config.toml
d_shared_expert = 128
activation = "swiglu"
router_score = "sigmoid"
balance_loss = 0.00323
router_logit_norm = 1.0
lr_router = 0.000806
positions = "rope"
rope_base = 10000.0
init = "uniform"
optimizer = "soap_variant"
weight_decay = 0.079
grad_clip = 2.0
schedule = "cos"
batch_tokens = [65536, 131072, 196608]
doc_mask = true
Below are experts of layer 9 (counted from 0) of a mixture-of-experts language model. Rows are named gate (a neuron's input weights, with its number), up (a neuron's input weights, with its number), down (a neuron's output weights, with its number) and show model dimensions 0-127. Each number is 200 + 40 x the weight over its row's rms, rounded and kept within 0 to 999.
Before each expert's rows: "mostly gets" lists some tokens that are sent to it at least half of the time. This comes from a sample of Wikipedia text that the model never trained on.

# expert 11
mostly gets: "9", "0", " million", "illion", "8", "7"
gate9,243,196,223,223,202,226,183,245,293,216,195,184,195,96,202,192,205,168,277,231,209,188,193,248,176,187,231,165,239,155,244,148,241,213,179,288,233,202,183,228,263,175,244,175,243,201,208,209,156,160,200,194,236,190,132,194,234,188,272,215,196,230,161,224,261,236,222,175,173,198,212,245,286,225,170,232,211,237,130,241,249,207,233,234,170,249,234,259,148,209,233,211,301,184,162,201,209,192,282,232,258,241,197,139,296,263,197,131,188,174,103,191,167,224,249,210,175,243,234,184,172,165,210,177,155,169,188,153
up9,171,239,199,131,172,256,245,118,219,199,183,159,266,298,208,187,177,179,146,208,176,267,260,222,199,156,197,221,257,223,190,197,119,219,241,184,204,263,174,228,219,180,131,156,236,239,242,207,164,196,151,158,201,219,190,182,214,202,200,90,259,186,168,207,180,219,205,186,228,151,214,180,234,169,220,275,179,178,115,162,157,108,163,179,249,212,117,168,225,173,213,207,203,206,203,214,229,154,106,200,200,170,201,265,230,184,178,258,145,220,247,278,174,193,226,143,215,174,206,153,230,212,186,250,121,210,232,218
down9,172,197,162,140,202,155,164,186,155,216,204,149,183,235,212,221,118,207,130,134,162,176,246,256,227,220,245,176,146,191,149,216,177,242,247,169,178,158,187,262,117,108,284,160,188,200,224,188,206,227,178,185,155,127,216,160,231,198,204,215,231,184,160,206,166,167,178,258,240,196,285,183,205,157,233,165,164,214,209,204,195,200,194,198,199,120,248,171,190,217,198,193,179,147,265,202,163,253,253,170,151,214,228,148,241,227,263,244,232,245,268,176,262,227,114,209,130,172,171,150,247,225,164,126,213,166,258,201

# expert 4
mostly gets: " s", " c", " C", " first", " sc", " Sc"
gate0,169,159,211,245,175,252,176,216,198,166,153,141,232,184,170,204,142,255,248,163,266,155,147,269,159,219,171,213,205,173,200,129,197,220,179,227,211,260,205,182,214,174,153,211,289,130,189,222,149,146,175,224,189,202,214,183,146,169,206,232,110,151,176,199,211,181,155,219,231,177,217,203,190,218,179,155,229,206,158,198,161,250,220,285,204,98,207,245,198,182,221,188,202,185,196,182,175,160,169,203,167,209,187,236,228,192,210,133,182,117,220,150,170,207,142,229,313,221,164,239,77,147,162,211,194,188,202,100
up0,251,196,144,230,236,201,140,203,229,165,148,203,215,231,209,247,202,161,150,232,222,177,220,220,114,245,263,192,187,151,166,258,216,278,255,241,145,237,268,242,207,225,254,215,190,190,235,154,195,180,180,199,314,208,234,209,96,245,169,232,216,127,215,144,213,256,101,255,222,228,229,188,178,168,233,177,201,156,201,169,225,196,196,149,203,142,178,187,195,229,230,189,252,178,223,167,271,210,195,189,208,198,236,197,259,174,200,121,237,227,215,187,272,173,219,175,148,178,130,194,283,136,141,222,219,170,208,228
down0,168,268,237,162,179,187,247,159,198,227,238,168,154,176,238,157,130,301,230,221,163,236,81,208,219,223,166,115,194,169,152,193,240,279,229,149,137,186,228,167,111,246,228,240,250,174,181,222,182,153,198,213,189,178,263,242,180,264,215,187,152,227,198,192,157,224,235,155,175,189,166,289,207,225,232,225,257,239,186,165,240,237,240,188,218,211,244,192,157,203,189,153,204,122,204,196,174,217,199,161,214,181,157,209,167,240,186,165,183,156,231,149,234,189,111,149,159,132,198,190,218,205,163,120,200,157,180,222

# expert 23
mostly gets: " which", " who", " he", " but", " they", " He"
gate4,224,200,208,144,196,206,261,184,155,221,223,227,128,120,215,151,181,204,205,223,245,144,181,239,258,250,270,209,234,238,213,199,115,186,236,248,131,160,211,200,111,152,193,188,173,207,239,278,242,199,185,140,137,159,109,158,126,234,180,163,171,201,207,265,197,215,155,197,175,181,202,218,200,125,178,204,166,113,152,206,183,265,193,145,200,269,244,184,157,164,187,155,228,234,210,248,230,245,186,285,220,211,197,251,200,193,180,192,178,273,137,164,167,150,174,200,232,199,165,189,211,264,214,246,205,238,194,157
up4,193,153,238,228,232,134,256,258,180,194,195,209,239,182,187,228,199,187,114,144,250,160,240,221,220,236,186,245,189,250,157,189,177,185,194,262,139,189,225,128,234,203,217,217,204,291,173,253,221,263,209,158,239,221,120,231,173,179,111,193,225,189,211,248,160,191,229,248,195,193,242,189,225,213,167,170,217,205,180,166,138,183,155,121,229,222,191,264,257,289,199,287,216,207,167,169,293,184,159,137,190,197,173,220,201,148,203,231,223,174,220,272,234,162,201,246,199,160,229,217,199,158,179,278,182,152,232,108
down4,234,159,241,226,269,144,150,257,224,230,159,191,199,190,255,221,192,233,176,199,151,219,142,234,222,225,175,255,284,200,195,208,204,224,236,144,197,213,230,248,263,188,161,224,204,108,181,204,164,166,197,231,160,153,223,195,210,266,183,160,206,232,226,245,184,153,214,242,261,210,232,262,170,220,140,178,242,232,224,141,120,194,212,163,237,230,178,138,153,153,182,213,189,219,273,202,223,174,189,233,196,111,243,222,152,184,186,198,192,210,140,42,216,182,161,213,159,194,148,244,216,237,157,165,283,237,195,176

# expert 22
mostly gets: " km", "%", " MPC", " is", " ft", " %"
gate8,202,185,175,242,183,193,196,197,162,233,172,211,163,164,167,130,168,172,209,200,224,156,236,199,222,230,232,147,202,195,187,190,214,136,160,217,210,241,140,164,213,171,179,295,148,258,167,222,254,182,194,184,142,177,202,185,198,151,194,178,122,218,277,243,200,253,263,291,196,206,198,174,128,277,198,205,203,167,158,221,212,234,198,197,226,232,147,217,161,251,192,224,188,225,123,206,263,141,179,219,234,192,219,287,179,169,238,263,246,142,174,199,151,207,208,211,154,125,225,214,188,210,231,208,55,187,238,102
up8,154,320,237,196,218,163,190,99,206,243,218,209,239,217,224,229,216,196,175,193,118,116,164,211,152,179,217,164,185,236,175,266,264,228,236,174,255,168,257,243,137,212,192,226,256,185,246,184,144,129,199,200,282,238,217,191,225,245,235,231,190,174,171,267,238,184,140,149,169,205,188,187,206,171,209,224,187,201,166,230,244,230,219,246,194,205,268,189,270,121,259,232,168,196,228,139,202,246,236,248,132,234,113,154,232,157,206,211,188,220,193,187,176,186,187,204,232,234,204,140,154,199,189,218,207,290,164,186
down8,198,294,251,145,172,145,240,265,227,273,221,188,206,143,257,190,196,221,146,219,234,211,205,220,114,133,174,271,163,210,186,197,204,209,246,175,199,124,210,183,223,276,166,199,209,179,182,172,197,209,204,251,199,199,210,258,306,213,212,187,176,194,167,196,314,170,126,213,199,186,245,187,164,221,117,208,241,184,151,255,170,208,297,202,221,224,151,235,197,238,223,205,238,182,210,117,130,167,201,145,199,228,258,248,193,216,183,252,207,225,219,175,289,205,192,134,180,195,164,183,181,188,200,212,197,267,231,184

# expert 0
mostly gets: " $", " −", ".", "\".", ".\"", "$"
gate5,219,211,217,175,196,199,234,184,135,159,147,216,221,132,199,202,196,209,206,180,290,174,156,200,256,239,178,192,193,194,151,183,210,213,225,170,255,189,239,205,188,153,194,225,161,141,274,188,175,206,138,205,158,103,217,149,178,197,112,122,254,171,192,228,208,208,209,174,268,159,211,254,251,259,119,245,195,197,171,149,158,191,210,234,261,222,243,173,216,154,203,149,185,188,271,150,225,211,132,214,234,249,177,161,268,201,223,184,248,264,227,231,178,207,122,179,199,126,227,204,232,113,148,184,156,191,242,115
up5,192,136,288,176,201,182,232,229,182,195,130,270,230,180,196,253,218,214,230,152,237,206,192,186,149,269,190,195,251,203,201,176,257,185,186,205,186,181,186,198,255,139,230,222,250,214,187,219,161,201,225,214,216,194,228,182,217,141,107,195,206,210,164,228,217,283,200,198,274,180,190,232,235,271,232,252,142,201,137,265,159,201,195,228,163,203,190,127,243,214,252,135,190,200,342,146,184,102,182,191,157,222,205,180,182,197,185,143,305,223,212,207,170,239,197,163,180,220,248,120,240,179,165,195,230,198,170,162
down5,254,176,256,147,209,156,230,119,229,194,197,213,269,249,154,183,181,167,188,218,178,216,274,142,172,237,209,246,169,230,197,199,168,253,178,185,206,191,206,198,231,274,189,165,173,133,249,200,214,186,210,188,204,236,247,199,209,204,139,232,252,227,178,215,185,224,254,116,109,156,192,233,192,142,200,212,181,239,183,93,183,238,152,192,219,247,224,170,241,231,161,181,190,176,193,174,151,293,246,173,118,184,153,168,174,187,230,217,236,220,270,237,179,217,185,294,230,98,112,194,203,233,208,191,137,211,151,224

# expert 1
mostly gets: "|---|---|---|---|---|---|\n", " Jones", " Hill", " Johnson", " Brown", " Wood"
gate8,224,205,210,177,259,234,238,238,181,212,195,232,256,178,158,272,193,115,279,221,253,187,248,183,238,248,195,213,239,251,141,153,216,235,134,200,212,214,181,191,150,220,202,169,210,219,211,193,232,201,286,200,213,166,211,189,191,198,191,224,228,168,142,283,317,188,217,173,202,180,215,216,216,202,186,250,192,154,217,277,235,217,282,235,135,262,243,223,234,190,237,195,200,190,227,140,169,172,194,185,152,198,226,249,194,249,218,202,217,171,126,146,201,141,123,122,151,284,221,259,245,292,178,202,174,165,222,177
up8,213,208,177,138,170,229,204,232,145,218,161,260,227,156,154,118,242,221,146,197,189,232,210,205,191,232,143,181,172,238,59,254,198,223,218,209,194,221,186,259,213,207,287,212,229,184,154,211,235,247,203,179,222,186,148,201,212,243,240,184,194,207,147,255,218,152,257,145,176,169,180,164,215,183,199,189,184,171,236,170,232,275,207,225,200,307,180,210,202,222,261,176,224,185,217,147,178,240,216,229,178,230,280,228,246,249,266,266,171,173,146,191,225,155,85,160,164,270,200,185,177,220,229,226,226,137,182,144
down8,247,183,209,240,86,219,138,183,194,274,212,142,164,149,213,190,164,272,230,221,238,244,184,219,228,220,255,193,171,172,165,153,187,232,245,266,193,232,202,179,221,221,179,170,175,190,158,183,205,216,172,183,203,179,207,254,228,142,166,240,224,256,183,255,202,229,196,212,177,268,187,208,167,151,200,157,175,254,186,228,186,204,172,193,232,182,184,190,277,202,124,207,196,269,229,269,143,129,238,201,201,214,197,208,182,128,284,244,205,139,181,319,162,162,149,247,197,145,156,212,285,235,133,131,184,198,190,234

# expert 18
mostly gets: "|", " Preceded", " Succeeded", "'\n", "|---|---|---|---", " until"
gate9,238,213,214,157,180,224,227,167,200,208,214,113,228,224,176,208,250,235,225,188,200,191,186,197,215,248,230,285,183,187,109,198,252,235,159,216,191,174,139,223,235,215,143,250,133,196,165,123,224,193,157,255,212,149,291,248,221,251,150,148,167,268,212,245,154,221,188,217,202,281,215,196,132,210,283,167,182,247,230,204,216,215,175,180,209,198,244,190,160,177,212,226,171,207,173,159,217,126,195,231,265,187,274,240,291,274,199,158,205,190,213,167,206,175,224,232,146,305,228,174,259,242,268,232,202,195,214,188
up9,186,226,131,218,302,216,149,266,225,178,215,178,149,194,193,198,226,129,168,266,240,184,216,236,196,108,105,197,194,217,179,291,232,154,259,216,238,170,159,154,205,215,199,217,260,250,146,211,195,173,149,241,150,141,116,208,187,149,176,197,193,161,253,201,218,135,236,178,200,214,193,210,171,205,262,220,207,204,191,217,208,226,165,117,187,191,206,186,222,265,142,154,189,155,238,168,220,218,234,190,231,256,179,250,212,233,243,264,173,221,179,213,286,184,229,203,201,187,167,180,209,137,106,132,182,152,149,203
down9,213,182,144,167,204,146,240,144,232,170,255,211,246,253,170,186,192,277,146,141,188,158,202,97,178,142,209,173,147,284,166,196,201,228,218,207,189,200,98,159,184,202,200,170,208,197,156,161,164,184,206,287,258,250,157,165,262,212,197,208,202,191,172,258,173,205,184,239,167,226,212,239,137,237,204,174,125,250,179,309,152,163,165,205,270,192,248,229,269,257,229,258,235,130,251,216,205,186,209,201,216,230,207,185,250,237,193,165,203,213,208,194,224,131,219,213,230,205,158,267,190,200,227,130,188,167,179,243

# expert 17
mostly gets: " made", " played", " used", " won", " released", " served"
gate4,217,243,200,205,179,186,241,101,306,198,222,225,162,113,164,291,205,169,116,179,236,188,251,197,236,175,132,216,213,235,207,231,217,157,241,223,217,208,197,187,196,168,160,249,186,275,236,266,192,273,156,183,170,174,209,223,258,142,207,148,144,231,206,275,175,257,263,226,274,208,194,197,196,182,182,170,266,172,214,187,176,211,185,247,201,238,257,220,223,201,227,190,168,179,155,165,210,248,228,247,281,284,201,165,215,187,141,240,208,197,216,166,216,147,259,121,178,145,202,168,241,203,167,224,147,174,182,178
up4,202,279,261,209,189,178,204,222,184,279,299,198,180,184,205,221,207,198,191,149,231,233,202,190,158,128,177,224,181,222,156,174,204,165,234,224,172,200,251,160,185,106,180,262,205,263,188,290,211,232,230,174,209,239,257,211,245,261,254,207,226,228,143,275,222,239,283,163,199,151,99,208,204,158,226,193,124,205,178,164,196,211,127,202,205,243,223,162,290,182,153,274,224,211,251,142,224,180,191,159,159,196,164,224,203,220,181,269,176,242,206,191,206,219,157,148,247,183,200,253,171,241,271,186,176,204,229,229
down4,182,241,229,284,230,217,179,256,155,238,238,212,153,182,135,183,205,223,221,186,149,219,199,189,163,220,201,181,253,187,229,243,201,184,209,145,205,169,178,185,158,231,148,199,217,119,218,186,218,231,189,212,188,272,264,162,219,179,274,89,227,192,160,239,248,171,170,201,210,237,206,177,180,267,227,172,204,248,178,205,155,193,248,148,195,156,177,139,215,171,205,186,209,215,130,102,159,182,192,178,213,271,191,232,215,150,144,96,225,118,192,189,171,212,290,215,66,177,194,175,196,241,173,176,220,251,219,174

# expert 7
mostly gets: " f", " found", " public", " reg", " Ind", " world"
gate1,212,244,181,214,131,238,181,190,153,267,244,140,172,200,229,113,192,242,286,129,272,187,176,174,146,135,184,155,185,148,247,135,210,205,222,148,91,144,177,196,235,268,190,246,239,201,180,231,218,202,113,235,163,249,221,162,208,191,215,136,134,228,230,209,195,165,194,191,181,212,212,226,135,196,202,162,216,236,214,222,193,204,214,102,176,160,202,208,232,217,188,257,208,247,174,208,222,171,208,180,238,171,162,263,300,194,183,186,292,192,205,232,255,214,148,204,235,220,230,184,201,209,267,195,208,185,177,130
up1,180,236,154,183,183,165,155,185,229,206,184,236,186,283,189,145,202,255,284,213,203,188,226,186,256,166,251,173,228,214,174,167,185,194,239,182,135,177,193,190,161,257,162,172,204,258,235,268,131,181,165,265,177,174,204,217,159,252,153,134,226,205,195,259,233,192,208,244,168,244,206,184,185,302,243,206,225,277,228,225,208,181,171,168,232,205,208,226,119,132,176,267,162,98,211,168,202,220,180,98,175,207,254,189,147,231,173,250,212,153,194,209,212,242,194,138,164,252,169,140,220,241,237,207,175,282,243,180
down1,215,298,240,128,206,189,156,217,216,231,108,146,160,218,125,225,170,196,228,182,185,230,246,219,188,199,200,149,248,133,187,221,242,129,180,185,196,182,148,176,204,222,163,143,177,128,220,178,199,203,205,218,224,159,175,174,218,249,202,112,214,127,238,124,199,200,190,232,232,289,200,185,197,157,143,190,208,235,194,172,157,171,159,223,105,207,227,234,189,172,143,195,161,206,205,185,316,183,210,143,201,154,265,141,204,143,246,273,178,153,195,139,224,229,223,123,195,196,258,209,198,223,178,240,185,213,240,202

# expert 6
mostly gets: " (", " \"", "),", "(", "\",", " '"
gate0,190,247,157,248,238,222,257,142,216,201,201,238,209,137,206,205,117,186,206,161,252,245,170,292,167,125,240,191,223,210,233,59,248,258,197,200,187,171,153,177,193,179,258,216,145,183,174,215,235,241,189,181,219,194,207,170,166,181,198,161,170,185,206,234,220,206,184,244,203,167,276,174,246,183,181,226,187,113,181,197,233,243,247,221,203,221,226,252,115,197,194,205,151,198,167,223,164,134,231,223,139,220,238,193,206,256,185,171,269,189,113,156,164,164,150,277,222,257,215,173,243,191,290,188,187,162,223,162
up0,202,174,313,255,211,155,219,147,227,273,145,236,142,183,274,189,179,194,120,198,250,138,210,189,211,176,230,204,198,150,212,199,255,221,136,135,195,160,216,159,141,199,149,252,219,112,173,233,291,150,242,154,191,211,221,178,278,181,210,224,188,224,148,204,194,211,216,132,279,242,195,246,246,192,191,198,165,205,170,172,213,201,182,203,178,227,245,154,202,159,172,193,166,215,173,181,225,214,211,214,259,254,255,199,213,170,219,182,168,127,183,88,285,180,223,249,196,229,208,181,155,201,229,182,238,262,173,233
down0,195,230,193,247,214,76,205,234,261,175,214,218,175,154,235,209,224,201,187,252,199,284,186,207,221,194,148,229,125,88,198,186,195,224,211,214,203,209,235,172,245,204,207,213,280,181,217,246,303,206,204,193,174,118,179,280,233,230,195,206,216,265,162,185,231,185,278,214,242,215,194,149,169,241,196,171,202,296,242,158,172,185,176,190,187,145,200,241,155,236,183,214,226,173,145,243,221,137,190,171,224,170,161,220,175,183,210,225,217,202,178,170,216,208,233,210,163,198,212,203,187,140,197,149,287,221,344,189

# expert 5
mostly gets: " w", " sh", " h", "sh", " th", "h"
gate0,182,157,208,164,211,200,223,246,213,277,161,162,193,188,236,166,220,167,251,97,250,204,276,188,248,248,250,195,260,195,203,190,135,195,213,257,227,253,144,166,227,216,172,165,224,158,202,206,120,234,227,241,235,172,220,200,158,178,254,222,137,238,261,260,187,131,230,154,191,177,227,246,205,205,214,167,173,246,153,257,137,221,179,193,199,247,204,206,254,118,190,144,204,167,175,182,221,239,230,219,293,265,240,210,186,215,237,243,271,205,145,224,194,159,217,146,166,202,187,294,254,237,249,218,135,245,205,183
up0,207,117,194,332,162,280,175,152,163,238,217,169,188,181,124,274,280,190,240,103,211,146,186,166,134,168,167,190,196,214,200,208,266,192,192,227,209,233,207,214,177,184,193,259,265,189,172,186,180,258,152,156,224,238,183,189,166,179,118,221,132,180,229,165,226,208,156,213,205,237,221,165,122,191,147,240,190,245,202,219,197,216,182,180,192,241,170,227,183,272,277,201,167,196,180,195,223,199,192,205,236,253,190,210,250,276,201,247,200,213,291,224,274,211,198,233,216,219,204,138,133,223,199,175,244,207,148,200
down0,290,255,169,199,181,200,152,178,161,254,224,147,244,193,254,274,241,156,209,147,253,206,241,153,181,202,232,175,208,268,265,236,211,251,191,279,218,269,109,173,188,157,172,234,134,254,114,223,208,161,242,230,137,228,164,228,220,241,176,176,216,203,256,188,188,166,210,267,247,199,199,177,214,180,146,171,272,169,238,207,223,149,144,182,195,177,142,175,174,259,212,206,150,163,203,198,143,189,209,285,156,212,122,232,186,163,209,258,191,199,242,211,222,242,206,155,216,147,235,181,201,201,183,273,218,225,166,153

# expert 20
mostly gets: " l", " L", " rel", "l", " Port", " Man"
gate8,150,239,206,145,273,250,163,211,219,184,189,210,193,231,223,233,166,215,106,165,236,193,209,189,192,216,142,176,254,202,205,140,259,195,170,217,241,135,203,193,185,148,219,164,178,241,159,208,153,194,225,185,233,228,220,187,307,172,259,199,175,159,209,217,195,246,150,220,205,240,176,224,181,222,216,186,216,142,101,253,198,183,224,191,228,265,216,233,215,145,209,124,261,226,256,198,167,152,111,269,207,202,187,270,271,241,229,211,195,182,176,137,243,213,220,234,267,285,220,256,259,206,226,170,122,165,143,227
up8,284,168,152,206,201,141,228,197,248,188,197,196,265,168,173,244,175,139,260,241,108,231,212,230,212,176,190,202,213,219,138,235,169,153,203,201,135,157,225,203,234,263,214,244,227,196,198,157,196,153,290,163,175,221,182,178,185,215,199,206,187,235,180,250,220,162,250,211,295,212,190,178,246,156,229,215,206,282,243,179,207,168,232,205,146,168,174,186,291,186,195,248,127,205,159,273,249,261,249,213,201,217,223,187,204,213,146,252,177,218,291,260,149,233,189,169,126,204,137,212,217,258,195,244,181,137,214,137
down8,251,186,109,150,174,196,178,178,155,188,178,224,164,176,242,165,157,193,178,131,133,202,180,217,223,200,198,169,207,264,191,149,167,253,140,242,247,216,205,115,214,228,257,229,117,138,216,192,217,174,110,97,171,197,154,203,144,139,257,201,192,175,204,151,170,173,206,201,168,186,213,154,188,248,202,221,199,186,257,132,288,140,240,180,190,215,316,217,182,213,211,203,206,215,266,199,196,176,186,178,269,261,246,193,168,221,274,201,229,224,230,162,194,151,235,231,183,215,163,222,215,179,251,245,217,140,197,245

# expert 9
mostly gets: " the", " The", "==", "The", " their", " its"
gate37,252,158,226,179,178,195,294,295,175,184,256,209,126,235,209,107,190,197,168,146,243,170,230,250,159,281,219,240,148,152,157,209,157,197,217,203,248,207,232,207,188,251,228,193,195,270,192,204,253,188,267,243,174,178,244,222,169,203,197,206,182,246,166,209,211,153,178,219,162,195,270,232,212,164,219,199,165,185,152,172,198,216,179,228,199,95,235,247,235,152,217,153,256,183,234,131,209,94,170,218,191,161,202,176,234,254,165,156,231,187,132,208,213,240,154,239,145,165,205,168,263,170,195,273,178,261,237,217
up37,159,212,183,211,142,336,238,248,173,161,162,198,194,199,161,199,207,215,147,177,209,342,201,213,258,186,241,161,226,184,186,283,167,142,116,152,199,204,190,216,204,192,199,146,157,179,216,208,173,222,149,229,154,166,226,157,214,246,243,213,163,178,178,130,243,171,171,211,186,180,178,172,124,173,199,252,200,191,173,204,206,131,179,191,194,208,184,244,136,191,274,244,109,219,201,255,135,240,185,209,223,194,240,185,202,258,161,243,176,180,159,132,285,189,210,219,236,229,212,213,200,271,171,185,154,218,156,233
down37,193,217,222,197,270,184,244,142,236,237,253,135,230,194,288,167,140,217,196,187,197,202,270,205,155,203,110,239,176,207,197,196,197,223,193,201,272,276,212,296,191,273,197,253,283,204,186,148,247,259,153,252,177,220,204,255,262,229,170,182,232,179,217,284,191,162,158,206,192,217,232,198,173,137,138,166,231,210,153,94,139,242,138,207,214,205,200,207,192,226,177,130,245,175,168,147,188,185,197,149,187,177,209,179,247,186,190,117,166,165,211,231,183,153,194,214,162,216,215,120,221,194,199,221,171,231,252,208